{
  "n_layer": 13,
  "d_model": 640,
  "n_experts": 32,
  "experts_per_token": 2,
  "d_expert": 336,
  "d_shared_expert": 1216,
  "activation": "squared_relu",
  "moe_layers": [0, 1, 2, 3, 4, 5, 6, 7, 8, 9, 10, 11, 12],
  "router_score": "sigmoid",
  "normalize_top_k": false,
  "routed_scale": 1.41,
  "balance_loss": 0.000778,
  "balance_bias": true,
  "init_std_router": 0.008,
  "lr_router": 0.000937,
  "vocab_size": 16384,
  "norm": "rmsnorm",
  "norm_eps": 1e-05,
  "tie_embeddings": "early",
  "optimizer": "adamw",
  "lr": 0.000841,
  "beta1": 0.95,
  "beta2": 0.95,
  "grad_clip": 1.0,
  "batch_tokens": 131072,
  "seq_len": 1024,
  "train_tokens": 422200000,
  "steps": 3222,
  "dataset": "wikipedia_en"
}
Below are experts of layer 6 (counted from 0) of a mixture-of-experts language model. Rows are named router (the router's row for the expert), up (a neuron's input weights, with its number) and show model dimensions 320-479. Each number is 500 + 25 x the weight over its row's rms, rounded and kept within 0 to 999. Numbers have three digits each.
After each expert's rows: "comes after" lists some tokens at least twice as common just before its tokens as in all text; "gets" lists some tokens that make up at least twice as much of what it gets as of all text. This comes from a sample of Wikipedia text that the model never trained on. Tokens count by the router's weight.

# expert 3
router:518514526519469512526487497494516469522525468502478440543504478495522500488512520499499520481478489529483524524494494497489477512489485520519510483458497512523468488522501546497504522537486422493516490429502467511511540494477536467511502494503494473502504480544517521532484515481509507470478528562482499515504484512478504496533531530528457491487473486484477526469519481558514514536499499495555539460507529476476515472509483505483508542528479469495523528493498486526509521470501511
up0:541501527486535529489523481514546533482506455503480485479479524531515453529501516506517539476503473479502492510519523487494490483481517485496499476531508478508554473552472513536465534497535482451469535533493492500498506507491464539448481538480511478463528526541496533483478465490508530518516520508525512473469488481512516523510513487521504544557511528485512500420471481501506447515485473457503440514553531500475529527486508467509457489501507501530448528468519436537465499497535523
up1:500518476559491510534556515445526506498479477488475496471516492527535498468543528540512536482471507506486468483530482487547480507526499539480472514507502501516479492468563525547494520495496519464508455527472499518508536501513473498474508473501497483479478470552541503529528500519508473477547492507491511496511483516496498504536498499510499461514530483513478492532504474481471502525531502508523513483454482474498521518474507481515472485550460526491514520540472481538471474520526525
up2:494488495510508454536469469532494488481499544477515528472484498497547512534501509495506527474513491519483556497491523509478490538507472504484498470516494527476442489494464538527470457522513514549498505475537547471507511533501534521524496534530492477489474546470529500500514485507472497569487527511473492513537538524478512466533503503480501504509490527516487528510507508539484532514441484554484545534536473512531449482447494446519512474459501505509435509513517510543498517492521483
up3:524530511528489468511453493462470461471481475482477511513499516518517515495540461463482521496464525478500527485452502478533515513489522526489481500503486500483521482472493485479417540556524501500505520484536522503506528533495478523488471535512464494534527478520491469515524506530499528484470491549530520491504501501519500488490512515498499434507494494509466548506482491517475484556514486562510522485494507557512492510487496495482465458515484489495524537551477532504493522524495495
up4:496504543493488436494505487520532458504485523509522495490538513505492533539473462486532530514422507485479532469516458537508511490509471528464508514445533518547504508541509520509496493527508500545467452479491505472508521500523505521516503522478550477490479506486491469538520458500496480469494504547532505462483484504532532499490510488529484523474505498490482497494514542493509471515509456508502506502534468493526538482489485459491498511503494512489503458514534443513499532462492534
up5:534486502499514517545459510456454536487539521490539500518523487484547502510497489494505512516454547484517510503471536560498491506516523495506517439542497490503505473485493496509519531532505475565491537536490519524468518538523459513485512556496542491495539483519473455510519471494497494504572484504456467473489519474501523474510544454504545491485486469506484537469492476502494524519498483547509538476521495472486471493528518524518545526514460481521492521484483450521506501483504533
up6:486515530483534482519503507514517521534514500534470478488477519515522515491479490544514472518471505555477507472563503489493484500510531515487503486479492443504490532507516508487529505487481506490503528517503476509518443511481512507506506499511550485489509472528484498465503521502531497511472519496503477507499487536478496503492449549470512532487470480510520474456541529521544481512498530487528524490443468514474435496504498495456484521531540517478482540517470488538474440441471484
comes after: " is", " was", " a", " as", " It", " one"
gets: " was", " is", " the", " a", " be", " as"

# expert 22
router:499475526505516469491487525516493516474507522496529472526516490541535499510512471467461497452513539517530492473533495470487494502491511514515490489496508521473481492513463522517442535471487462504516480474486513556510496512500497497488554478514528506446487523507484470510518490491464475501476507514457514507464507488523505488509492533478489485493522479506483498480495520508487498522461488522539536517479493498500523519538474525542452513557476426478484480497544514470527532508467556
up0:538515516483533494484490493472496540475500474522463475486481532503517455512476510506474521500499491492498510531478553472485516489490530488504507461541483477451554456573463487505477518488508501452502540510505505483486542513480499522474513509478551501484521527540497528498492486510501494512498500527544502464474483434500517503515507514507482517564526508507518500435474505507497458516493461479501461500550509510489527549508501518510435471492503475480454518500494484518477553504522514
up1:496540492525476511507538511480499486505510520474475510508519506539520510496514511553493526496483483494494480482522493489535501510512531534486474508464467541499485492495523506534522519527532534520485499502469512519510557508509463498458504479497472527473504506559521494530532494513505469487523485495477543455518485473491493510559467518523502485480532487532475487527497465479463471527536533478502489488450462487509494511501511486488478485573472513485525535529498538523453487512537520
up2:501491464540516466541454459512500499524519518474535513479481468519523539495499501481478526501509525490501549476488515515484469527513468492487484480512483523503452482526522509528499470485514492523509492477532538477505456548500518530516485523518516475464479547485523500489525503514439461562485518506470526553547548524477504495527509528518492507504482514488496525503516500475497538515471480532496579549537501538517450480471464473510514504456503514487455523505524487502519531498504491
up3:526537493527458474548467492505449459483518494508487488502516537546498517475520475453480522499469524503500476461479476500506498512496518534488482524509486515478532468478500464495445512531516492471470522507547540502471499514513490508497461537476513476507514485521479463525520509571460534475496483523545545498518499526527489483476501486504524469501491488503455495522475482490466481541495471533517513464476501556486492513490505504516493452506475502494523515550507535503503484507497512
up4:515504535496513469499512490492522438504475495511508508506536486482490533536495466460507530495450524500513532468505476537519489471533472505456505518450505507495480538491527539536485490532485504552479470495506490505476524507521504530519494504477553476499453498507468477538501474492457476470506499518518509434524506479563523491469508492514496502493498501456488523530509530483514445556538458511495480491546473512510498469490471477525491549500523487499464466540514468492482556519453561
up5:535478493490547506535440515464456548507511528482519505512502475489539493491500483518479484517438554480540449508470506526498454524521523472484533481526504500517512494470525475513498513490500461508505491527516507529495500552489452530468503510490514505497533493536476484508507466506477451498523494478465479474491480479554515483510530455501515476477460517484497488463540472508510565489492477544501523468518493469465511503515533513536547540510469463531510496504497478482508516500505530
up6:510493531474524474502505497519500528497484481532479491469505522483520509490477505581491490506492521549531480507529484489508483507484532480531531513507466450462511539488529526517494483475504513522500512513524475527504453536481513510502473505496535462491513463496504485467513512481521510527457519485505471506495486499492489521503454520441523498486503492522494425506544499519568473499490530486500483507444474500491487514508480482471483514512529524476492502558478471531471466493483472
comes after: "\n", " |", "-", "|", ")", ";"
gets: "\n", " |", "-", " ", " No", "=="

# expert 29
router:534537513509460512503520493487455476526525533440491505506479452525552480472511518506505537533565497511492490439505495439514483472510524535474448466442484519508500490477466493526495483532498502503466508505468511512501524494444506529458557465519500482468507490510526517535477497548526493489526511493487538517487457462490532509509497442506510499487515491496466502517480495542487510530483554517537503483506503491509492469464488503489514473525482522512476532526488511500509490514460511
up0:519508524504534511539480492484489519469506441513499475459471502537493474534488495530506512509494481514479486529505555478514493491502535468501492486511534436480580453577470480514479532467528497468487520526494503514503552500496455551481522519472486457502518525528510513503500476520489519496521507517551503487445485469524525509489534550498477537544512522469483510433494473515503491514479446498521469500544527481501538549492542490496434463475521488512473500475499446528483526502544530
up1:491537480510469504506533526458485475497521528518487514485486483512517549467511515549507543506481519499488460447513494510509502517570505574512459546493491488510506533499530489526500530526487538471505505532473483487542543486503475482454513482463494513472526527546548473529498503533514457458531476523492499472497492523505493506535476510534482478523561479522507497492500495461489497480504500507533503483470483483492524508477507491511485464529490501490499544532503512522453494536500543
up2:473520484522516510526504456535493507497517535494535511436468497508524502539490485504507514477535504531486539513476523483473489524510497513494486463512507528489472482496490516532497496484479518570507510465533538490515513518488511531503529540537497467476495563455497492496516479508437511573487511483478522533511545500480526488525495530504506481500507535477505533509537485513478559476466467517479526521536514514530462480443502450534489510466522487491438504479485512530481513484504498
up3:508547501499474511524475480497467462497505439496497497504501523517510505516522465476485538505459521457502545457474461474511512516499508522514494500476483511470510496465495486486465536507525491505478542497552517505491500522490485496500455532487472492510517498498484435493496545565468519468506477548530514513496477496527476503493519483526464478505481537523454513503489461515466496527494491559506538502490527551492471504485492503483500466512496512516540522525495543495498517525497496
up4:517489547491510463474478477515530480482459477460501493520542522495492515534478470464494531525441516488481502437482463505493500494502506518472494514445512549505508537524501520523524511534510483527475455505502503492500514520524516518505481507498535487488457522475494476527504471481470483468513527531513507467522498468544516494499498486520520516482545485492499517522525552455491443550515490477490473499523464498525514500483475488496480540494486458514467474529507450482514535514461504
up5:519468491505532527534446488473481522498546572475523493463504494539542504482510483512507476502453504496515522455466507502478522498541503480514474469526507510499505501485487494492518491540497467517513491501482511523483480541505465494523507533463532474495523488528488483488517482482519475510564475500448494482512518477493541485503519461537520513473484501496480513469533482517508529500483487566487559454500492477474472476521495524495538533526478465535512527509484494516486505484519538
up6:509486548501536508484494523508489530479469485532499477484488535498482525508481534549521479515504495525500491477527490491459468484510530501526510487488496465483515544474521500484508481512510507511514510533516480493539481537495504541501517524497536483500499475497529497464490495450498488511428512519542497476530507541470505477484470495481515500491484473491551464460556524504561468486497507494512502481436457534490457500504485470472502496531513512468485478557467492500510446495480463
comes after: "–", ".", " B", " 1", " 2", " 3"
gets: ".", " 1", " 2", "1", "2", "3"

# expert 9
router:505528536509502495514445522459454492550484507535464510473522487505533470490468503489528535503534477531487547510515504489529494434528534508507475507481477483485484479499509489530498499502460491501449516499486505527518541548448489540477488488491575516446510453473513503533480475525522568485520497529501533446458483514523527509494500470498476487541491531498501482458513493502533495508472495487491510465515498514523471525507508469495477497524516499476482487536508494530514503524503557
up0:529500515534516507496487493500484551466486489534486479455502548533518471540491493523493505501505532488482465537495521499490484488490524483489500477497487441506532485572456511530487516498505492476501540493496490524514515540472480540477498522507516504484512481496480524511501481475524502492511502539558494495499493469496532491489542489506529504541510528527496518455462502539507473493495492476484468511554531500493491553521525520524415497501525493511462486474498450534477491532520558
up1:528537491542473479526525542477490463500475511484493488475464494510521499505545502537486549510519488502508479445495505484525484518551500569502489522460502509500474513500527540558483511529520504499502480516502509539557553519496488494477506470468487488471506517540534484535501521528518469505511485524454515476503484496479494510534475515522489481502521468514516481515505464492501496509500523513534528495463470461483518497481514502532472489566476486477491537515485498506479503523513510
up2:489507460508487482543463485526509482506510544480539512499486512520528514532530491490494523469532522510501555486454507524473462485489483523478483481500482546485490456513520512521506497467489484550511484469516518488486485542514518512507521551558493491464471537462509497482520510569449504566512533503475519541516552514475491463530503512512493503500502528480478521503521502517474560505482482522481517542544507524530468478450486473515483480477509460474437511504491465547509518504510479
up3:527524490538478477532483491490485475525486479512445508501505527524518506503527469448487518525456528455493496495444470494511520494496524533496484511496489527471497483498485502482427540506503505495513533457533536513497498536493504504518480526516478460521550518510477486513487527547488535479479500561515538477478503505530486486493518479478515484553536500510468502524449481516472504545489475533516505507518503541509520517481492460490469452528488478499521514533485517498490516482470495
up4:483483531494512470492492472510530466515519482536504501526540504509504528502483494498534525507435548460492494492496471533521459505492475508477511492480506524503481540514515522498498473519503522558461471499520510507487505500517492536496496530465570486494461520480464449522539450506453474464501499510524512479490532478562524502494502490526522501483501502460488504508489539483513456557516442489512463514537490509535505500519483468516490486510500482517481495555510481492491543509455558
up5:551506507503531493546484495457468505517514505485531502536505496483525481497503474508450485512456532474539499527510531527478467524538518495497514486544499505505514496502519477497494494544513481535500494519479541527479490554492466504460502508513515484498533503528487453494506448494475469480565471498463488485485503468507508474500556437489519518467472488489500519488510444489520535505464494535478546460505479479467476483519547536537550535509452503543487525500472502533495495520509545
up6:507482546525522491493481503534510510512476490504506493483461511496555492490466529553517491501465500523513511487542490500488467506504525512528499490507529454471482523484523508483504486534520492496489512539517463487549507494494529526521505509512531495497493442516529491482479494494493503521430535483532475509527489504462487495513454545460510502490486472525519445477564543493557453508499516522501501501440483521502451503508528516458475505532497527464467496551469498518489448512486513
comes after: "\n", "==", " in", "18", "–", " 17"
gets: ".", "\n", "18", " century", " 17", " 18"

# expert 13
router:494526480512513490496547514490451514503427504508507519519464477494480461518511522484488494497494487530529525492532492486525476499554470522525538483504528519446518522505498453501478471498505497502497490515520511519516467542487506498503530486485497515510467507469530470496506503527512531543494479465516518490528459487495561529493519516519463454542542549518516477487550490519542516518489484503476489453468482471459494503496559452529505481504481493469496500521519564513512502547522514
up0:534500517495503518508503492469530532489518481500491475484481511530559444524485499527496525486506500458502496533506543464509527484532511483470512482533513430486558460553467492532509507474526485477488519520496468472506528513494488530468506496473498505467500519527474516493521468497509518499517491505554496462479473476491537508508510488503505542565526524508512508462464511510491449522484466475504458521557536535508526538473512507495467477503505481497467508497482488523490498522529569
up1:502560474505491485516513509491520489513543505507471486485522462519523526488535498507499544487506457492491463486516498492503485502525513549497473505487507485479460506475510522546510533521509490496500484501482520506536504489496469464476495508500514499450509492536518522515532454526513494536521462505458496477482498496488492512530451479538489467531522515517486505520470475469487498539523498507492538480450486483513508490481497509535513491536491492476494534557508508521481480527529508
up2:494495486492519473547488459517488480501520529493535519479467479518521500526524480535498506473504504494493537505504486543466501530551463495491484477522493558489477497537490518517513490502507526564510493453538520493519489528511532526513530531506500492499471543455518507500510482522451496597472505519504548499535549537459500499536501517493516505514494548475472532511510512524460542516468477527489507530543506552529453469455496450510511469462528494506443530526529507558508518484491480
up3:546535516521486482551447493511510490487507500485491501525529530511490503493533510450490523503460527452507464465475488532521506495516503538543491511487485516501542493464524468470452528563532497469505511489544530497481500522527482519487485505509460444526570481503487468508491534544482538485479513542500515465542487508510491461494538488489510466496503485500471567539469473466484484557469499534526519518500503538503515494466489523492484432523493514491524537527484498468507505528495492
up4:531497521504476468511498476487533473512458506507509517524540537500518537502459483429489537496446489460485501474509463515522489471522461501486499522448506497517488530527528505513506497561480516563470464501477514488504518521530551511508518463477524469481476493504467483525514478477459502485529519552548495485514485517543548485466521489480503492463510504482481555484530562469523458519520497471496476480516457515517493482492484472498484523515492493495489448516528452528506515498488541
up5:526497506506551511511472489467457483523541501476541488524512508477521497472486475517467506526465535504533516486456519536484477524510545504524523479536483501544509505473507494504509495521489488509463514513478529516462500548487482505500500545484559506490538511517480487522502481482500493514580493502460486491501509484511512498498519442484516518455512465471499528488535442486507521493515480565497535478499480473521494499531522533520520505516469494537496513509509513533477508522523538
up6:532496497503517497495508509521515492530476506509520509475514512497539499487479503507495486506469515538492503474545511471495467479529535478499510503512459438473490547491539493499489505493500495508472501534510489496529484497511525518538492520499528501487499455527531506490465490485494516522445503488556498494523484512447462501504489506488478508486493485544536466441560509504567469505501554495496466516476457502499456492477467506480490518526532524467489501546461486537470443507484503
comes after: " his", "'s", " with", " their", " her", " its"
gets: " a", " with", " his", " also", " by", " later"

# expert 14
router:537520524548482495518525538508510447542504493504499531466510495493527468497484516527485506510503469485504508540509486480524519435453501561495516491489518472549486517516518525502490506516509434502515483480509515522484513483483504485510495523506503516476505456452528495516462475524517528510524537513477507465513462518478535525491502502545518535517509503498478501508495466496527474556509485497492534473522507465524502498471518475501476498532451475474498469479468455511497518484516516
up0:527495528521535531502508465469522537460515451500448476484492540530558477529502497502490520517471508483490468526517509486515514481479505468496499479530503499484557448553476518515494522469514504474518526479515514503517511523494489528491507530497497503486514504499499522512490514492545518494510513530543498451462500480518513533502510494498494524529503530520502533473459527554525464511487469460512458512563507510474496548517509488478417496508548504505449500471500498511472501499523548
up1:498536486544485473521493518438500485513497521495477519485514481505516509479506508545511536504504513506494481484492471479501506488525505563525489535496504509515505495474516549525507512525524539481495502515474491519530530472502470463454495471460480479471493514543526463555533484532530492491502471497466516469506487547500464479527464490524502490501531494524478491537472461474512468507518521500512496500466464462534529504489499492539483482547470521492510518541467497536459477542500519
up2:512508503512497487531476478521498486527515536481564510453485485501516519514535475502486515460485526512498560514482480499485434536524469489487488471526504528518467498512492485522490493490497491532507466465557543494506510523501510526485521541516514526503488558471521484501475497494478496602471524489485503524554546511470519477555526496511465489515493547483508495511504508519488523522478476537489530551561492515531457487455483436498498493446508504493462487472487495520497524467493485
up3:527533487542476489541457483492482489487488467509461490513512528521510515485531485472480532529478519460482497464462484478509500487468506530489512529482496532483531491465498468491451528528519477503505500484555540526482494528511502535465482510508484467504512500506482461503504514568512504485467520545527542506506489491525482480495509477495501471505518517512441507514453488519457485567485446556525496491487505527514510495504502504498461444521492512515535512556490505503508514510505507
up4:505505509521507477496549446515534468522509483529508498497543523497510507508461480478538540490447556510492505479501482513513500464530478531456498511465523517532494529517530504534508504525532487565474441493522519499488520519517494512499510532484544458483469494487485489527522479488462484457505489535509503507474535519529536510471492519507489520475539506485513540505504557485516457519533465498503473513552468510524499459491455469493498497504488465496483491520521456516469514503474544
up5:534468508503550510514434477474502480505527519481536479480522509474528523492491469471489482546457543474505476503441510538509475518551531478509523501538481499474467492473482499510492513503520522526500497507502515497485488547505499511468484515485521512494529521524488454492478459496479495452543496503460497456483506461528522482490536439515542523470508470483504502497506467493470523483513507529476535501487469470493457487535493522539530527507471512535515518497491517481467503508502509
up6:530488549512504497499508486512509513508495498514470503463463525496514498486455514529503480491463501508520502483553507496487446473518523489528523484484508445493493545485537495500525518523522511535515496538519497509531476502484514514509512532488540499504515454490519460481487531480517507506450517458504492494514509535475482507499470520457505496495480484498523466467531498519543457495494513482502499509447468513501472490516480485471487513526553530491509498542514491549471440528497468
comes after: " (", " |", " 1", " 0", " ", " 2"
gets: " |", " from", ".", " between", " in", ";"

# expert 12
router:498499483519505492552532509433470461516474507477486484466493482507512469504490496502447506510508490540522482474505514477483489503559518511506545493495500503500526535493515510516486497555486485454484539498466498498514514483470445485532498494506502489480504519453491491514452487530512508482489518511487519523476462502521502511477529488496462445545539479496495493498521431519504560522504515503515502487550484511520473487540492518509479489541471518501480531529534468446492526480509473
up0:512507541511519509508503508491509535473465474518480477492477531540508467544465518512493532501515458490480499525516545485510498495486497489465513507546507453481559469565473531534461504471547501487510539523504496502516538525465498527490519497487531509473536510519485501503517476498501522534493514505549504436528476458484535526490494513496511549538504518490504495455498496527497468512480462485527464479549537520509536508516533514512436469495507466474466516487510466525456508512522552
up1:514506476515490490504507519477504478513489504495508520477505519500511507481512540516484529491489503504489452506497495495492471499563516524542516522468494490512506517505536531522511502530508506490518447520474491533522537499496466466457467476503478474466505515526510508535530496526497453506522464533484506479490524486462482478537477526526494463493540479526503480502489453453519527509527510487499482478461475474521504485509506486533460462527460493480498537536483521529461481535524513
up2:500523470512506468528487460518498487494529549493530500468466490516497541514517487481477525476522537485510554496491490518475478521520497491480489465526503553520460495515539507532509471499519513550518490489551529504496508551515507521511525551521488483483485542485507507487508485530456533548481523482473536519551536519451495465532511497495497522506497550484481487501498508543497530488482461529507546504509514514534479468484481475492501526469494490485435524498492508540510525469503489
up3:506535509536458485568455509523484495474517477482503481531503504533496511486548501449470547490474521453522479472450479487503495512502488517490485514484486505464512469467504469483434545504520511512487510472551537513474512532489505522506476532499478479509533499495465452499516555546473522463498463561525512485520514504516498524511518489526503488516500499519461516513483484538459502528501461558514532501493517537500480508503491503504505440509502509514531500543523499502507492483496488
up4:530486524472513436504509476512514480522473486503506490510530517473481529512481480452511548515468535468515515459496479522519481474529474518503493522447499530485481530507503495519506510558520494545448491520490489486502517532549510503481524531509555455487468497510499486542492469488473466486500501514535529463512492475536523481476520484528511496486539492468518527524497550464515436521518488525525487498548488535490473467499488465523519529530494484483503481519509476481471517498480507
up5:521523491521516489521463495455492520499529517506509486525518490497532484513512472520489483521481563486485509516461491527492474525509527500486517498538497496501511495487517503500515496522494449535500489535494508507479514533484468523474532540482516501498492513520517480499516511506485455476572483505458449486480537507482509451503538476475505491492499483464462529469507445498507511485502458555469545467504492474487481486565514526539527505516478483528502539489508529480525527504503533
up6:492492542497505524501495520498499513503471511541500505460484536493527497480477518531506480498498501534494487470544488423505474488481517506520471514509507478448515536503541496491467481495481507517481499560505480494535493515502495502490505508515534498484511477519548463481460493503488493524449518466526510494498513516491520534503454512456516506501487486515519434459542508496530468495499519488515509518435446504484477509501493472447475492521551488461487493558485494523475446522470491
comes after: ".", " |", " =", ")", ").", ".\""
gets: "\n", " |", "==", "===", " ==", "|"

# expert 5
router:507508495542473516515511515526511458521506505522583476500501480526515512528515469456492527469494498484498530481481485521487477506445459498505525510443493529482491535492501505535465530507528471523533497455493495542523556477520494498514513529467476528472481511487502467506532494467516467484497519503483547529516491507495510480530487491509543516495487522476535520440484491490529546523493518449517545510500481503492514418495523505509486458576478451457524496475502556479497515528469534
up0:556493546503558514465493482509520564467495456516489494461483541506534466516471519512469515514493511499475504523498539481490523460517543497488484482529517445496557476552480519501485523509500478511497558503509518498488543523485469538493484522498529482475519520516492517491502474495510520493513488517591492452465492458522528502505488491496486513536533520523503499446478469499469458492494480491508479504569508523493533534479547515510418503518505472518450509488483491519492500526544541
up1:504550469519514494520557521485498506500519525511499526456535528535507513463542506543481554505501476488496480519491510485511478515535527525512494528504507499478462535456539540555502511526532531501517500547473490514515534476510456501465490495476505514492507518526493496525517529520525503480511481497495523465529474502471475494524489501513477492501534484548491481500490448465476481507511498518531505484487454481492499517456513475528475516540484498493481554520528500533455456536522493
up2:491494474519504484526476475519532491507507546496541513484469498500494502549495504504499522454519513494508556499497509516475479536516470492500488498526473538505433481518494485531498462468509512581518491478534552472495490542514492541496504535535500467476483542497513483481516506517454490591471524497495534540542549489485506478534496514501515521519473511464470519485542510506490565504470502521465516542532512527532446454452471449526520486463480465475461492493503485511508542492513515
up3:506539512542500460537441500495493464500497506525469478491515520528492510494523460494501504501464550466479479442426478480517497505513499544519478540504488496494509499465524475490427535530520492502492520484543523511481482520493466536480484529478480490515522496502508459520487502539473506483493480564526525477513500518549504495474521505506474468511502475475454489514469486481477488534481476534497501477484488545497480504478505511528505461523476510504520495540451528503531512532498516
up4:524497535491499462484526478501538454486477489510509504496517498498483532515506476476491556500447509475500525501484459541501501483528474518481502528443515513511480526517522525521482474528500489552462458488494511499501496495504505519520504516484543441501463506478463473532542471478466482449520503566540526467489504514539527492475492491510465494483509511463488526516529552484513464540495462501497489489537493524518511478484484458489485507494504485506513482511542464504484518481469516
up5:502486495499548507546421500458499518514513527481504488530522519490553495504508482497486504535475533514510467467476517533483506509514511481483511474535499514489496477482483471493524476505502469537489465506476515524459501537488484515518488519485554500489535500540481469509508444500482478488553493521461495482470516471494495462511540439526503504469484475470482523491511448525508521501510492535476525492493477450475492476523520519525548525535461473513516509486486498510514532506507540
up6:507483537465491500486499512533498513520490514550485487492473524498540521478483499584513478501485516528481500481529482491515473508517502523516499482514485468451521536494514517488505494479526503521496507515516482499506499503514480504520518513489539493500486489492505469474483512490512523506461526486519495524480497518461472511490446537474503472481487463527489438496558505529549484511501528499523495495436454542485468510507471523493467514528491482467466505537466501522480450509484492
comes after: " (", "|", "-", "″", "′", " •"
gets: " (", ":", ")", " /", "″", "N"

# expert 17
router:520534559491504493504528504466495463485515532524493485519486504482493462510506469496478531476542476537525486481538510487475503462533462500523503511485511470523513497538490502511490516509532462472509460491494516543510554504456472454485500454516521465489497463534556463527508472530515467489476524527481500492512489460500515525540523512515480440479494496518560446450516496485504492529443472472492535492496507466495512509523502474514475513543499484435522468483509497465494530518529491
up0:555514511501535520480517513473509531484492429528463498486492539525516463537488508516499535531521481494498477526508515507486521466475503510501489480526481473449546455564485492528495547506501480463477527511508508509489535502505477497476504503477491474474519490533489529517487494510520525497521499505553494470476483462515525519501500519473513506547529508504506507442473499523497463523478482472514453508570511543469545529509506519509451471511529473487464505473524456531476508507550546
up1:526539501536463489539523538473479486495508495491478493476503489512513496502503517537508549517511494485503476463497506472537457489538540566507480532485505522523475510499534524573488521515515519496502490538487509532552525500468480488450505487490498537468521500510537501531503517537534499495501496520455515463490454514515521495543467491506490484533524473505481506518473458489491486508499507500532531470467463466509497501478507466534477471552480484477504542532483485516468491518499495
up2:494495487508479506555493456488508506497487517460536525484495513503519484558502486510482521476530513484500529485465506515484479533528471471502462490486513519517473495502480493511517485496509541551485492492519531464494515515470571540504511526560503497500475537468527479510505517538468498573490506496480526538521567525474532491541497490483488508502505521477498496484545496490514556524467507517494535526536478544526455484427496426506501490454505524480453502474509515549499506507493497
up3:523537497539472506535462479498458475523510471485487509521518531507518511488506479475493547479461532494496488458470494490494494508493514523517481517496503508491541481488522513508435528546494511484486512456551532515495514519486491526521466501501479489529529480481485476492490526560494546478488473555510520514506503531498501493486542469504486440497514483521453511499494462530465501549499491531515520491493473534495509514497496507490492479508473535511545517545514515525524509513465479
up4:521530553498516456501519495495531465514478499504502518500560509478498505548480474471511526494438521497470527481507465538507498485503454516478479491458528543504478539533516513532479508511505487542466459470520498503496513496524519517497495522473549472502450514485465484514502474479479461470529501520541516441516521469551529494481504488490511489495510495481508532528498533497512446545507463500501490476547463515500523503492466465502498532498501483497489471512535453509490532504457541
up5:527499499497553489531470496448486523521531517491529497480526488490558486507514489496486510500441542483530491499490513531474498516502526482506493483526513495514489513482492491490509495549515464506465474527473524524471475538504466526493496525504518497505502507543491459542506477501489445501569494520456512478491489465517520477501540445507515509476490515514483521470495453512485515518492475568473528486524433485468493488521525512532541524522435460537486521527511512530494509521494529
up6:501493496511498502530484532489480496481497510533490487506491537486541495481450536532517477505490509534492494486518520474477470505498504515514517481497482448511523535482531524493481486472482528523499513523522487508488471523508531510524485498488553525480519480510511498465487515492492510489466494487523473511491489535483480487502474520451492479495500475499532453478568520528561479490504498496522511517426459504520444505513482518484479509525558520450483492575482481537499454498499486
comes after: "\n", ".", ")", "==", "The", " The"
gets: "\n", "-", "|", " has", " is", " It"

# expert 27
router:491546508491484479522467531480500477483513526536509513479512457517492503532522522518517508498542508471507519485492506531502515483501488481540470493475472531519473514542464477478489504495503475502484523497469514507495495530502476508473557510462528475483488514545522438507494535502525474496468504475481539491539498513502510500495501491518513512567521502485495510476499494529518515498502486508548470519519553490522526499538519457495472485526506521475480502492490530549502599461541470
up0:535511514506514515505490468519512511463509464519461481490515529537512454526469510508471540507492496485480467529498524495485519489498481470487517473528499460479571469587474518525522494483526480464500528509500492514498495511470475514488511502494522525474530499526486520500512462499515515501489515528525523446478467471481533499545504496528531502535497534527507522436488520529517471513467457483484442487549543507450544528503506520491427514505524476493488509463484492499465506503529527
up1:506529488541504481515565479504504494523498497512487547509509480531514504511529507536512536499516517495511453483514512493533492523551516540510483509525474502494469516487516515552505523508522529493491494540469511519521502495524465487468514481483477514468482498551546487521508485507530486517492489505508525494499484517504483488547479514503480474508529493543478514530471478488476475495513532502499514490465467459511504489495505488544488473539471501483479540520483533522480474532543504
up2:519528479492479472530488461517505483501501520511554507472453489517508534546520471499488523473525491532512549475460461507490480521492497496538491474511520538481487507516494525533487488477503488552510511476536535479500489537511529529500510539559502488469484550468484473469521479511444454579466519502476517526538531496498501492548493520521495504492479530487509525486527485513489559526462449535472536536538533526537459487450520467511506498455496512496444494502484483530495499503525491
up3:524540509518503498548461482477449474491496484503487512507516544546491524488505491452490523504443527482472502455466474497486500498494505535527497524475503514482522492470497484471448541524491501510480542483517523508487493536482484532477480512509462466525514506493495458518498526548475520458480480558527539494515480508526485479485528519509490471498507519516460519493481478492438494545477472556507497504485504571497494473482484494507492436529485526516532511542524515508519475497501490
up4:504489559507483468518517472474512455495503495511531509500535537503488517530473472486512554487451553495497529497497471528512476467513473503488519528467519522504509520520519479510491491515509491557481456457499526485479520499519483512522516526498533444487459505481476462524506481486481490485498531542541512459481482483562518481485505475528487519474491519473478508503512526488494446555496457498521477486551493532538493465502490455508494509513504480504490455536518471499520525483472528
up5:526483514509541510526496489468471525511485527454521481528521485476539510527493507500504477512447556481484493507475490530477485526508524485492506478528480519498475485495529471490514506515493462570516515495483501517486503548464495524523478553507553494504494497538492505491488451490504482486554493535471511497495514481519491488502545455501527508455475492479485527509501505495509507498509502528486531488512448451495463487516516537515547540503460482533508484491479509472479539485493522
up6:516499542483501485486513504526513510509489503517523497467487502492487495480510484550503499476509541539496477468538483489513465479498526508541491538499472449465510516498510492494494494463502519513506540537503479513517475542507520522513503520486528485490513460523527458461490506483504490530444509478514485484485507518489499502493441547466525502498480497507533465483527503486563493498489540502511500490457486512498460514511492493451471525533534503479499504497464481514480474505463498
comes after: " in", " at", " In", " the", "In", " on"
gets: " the", " a", " his", " time", " this", " its"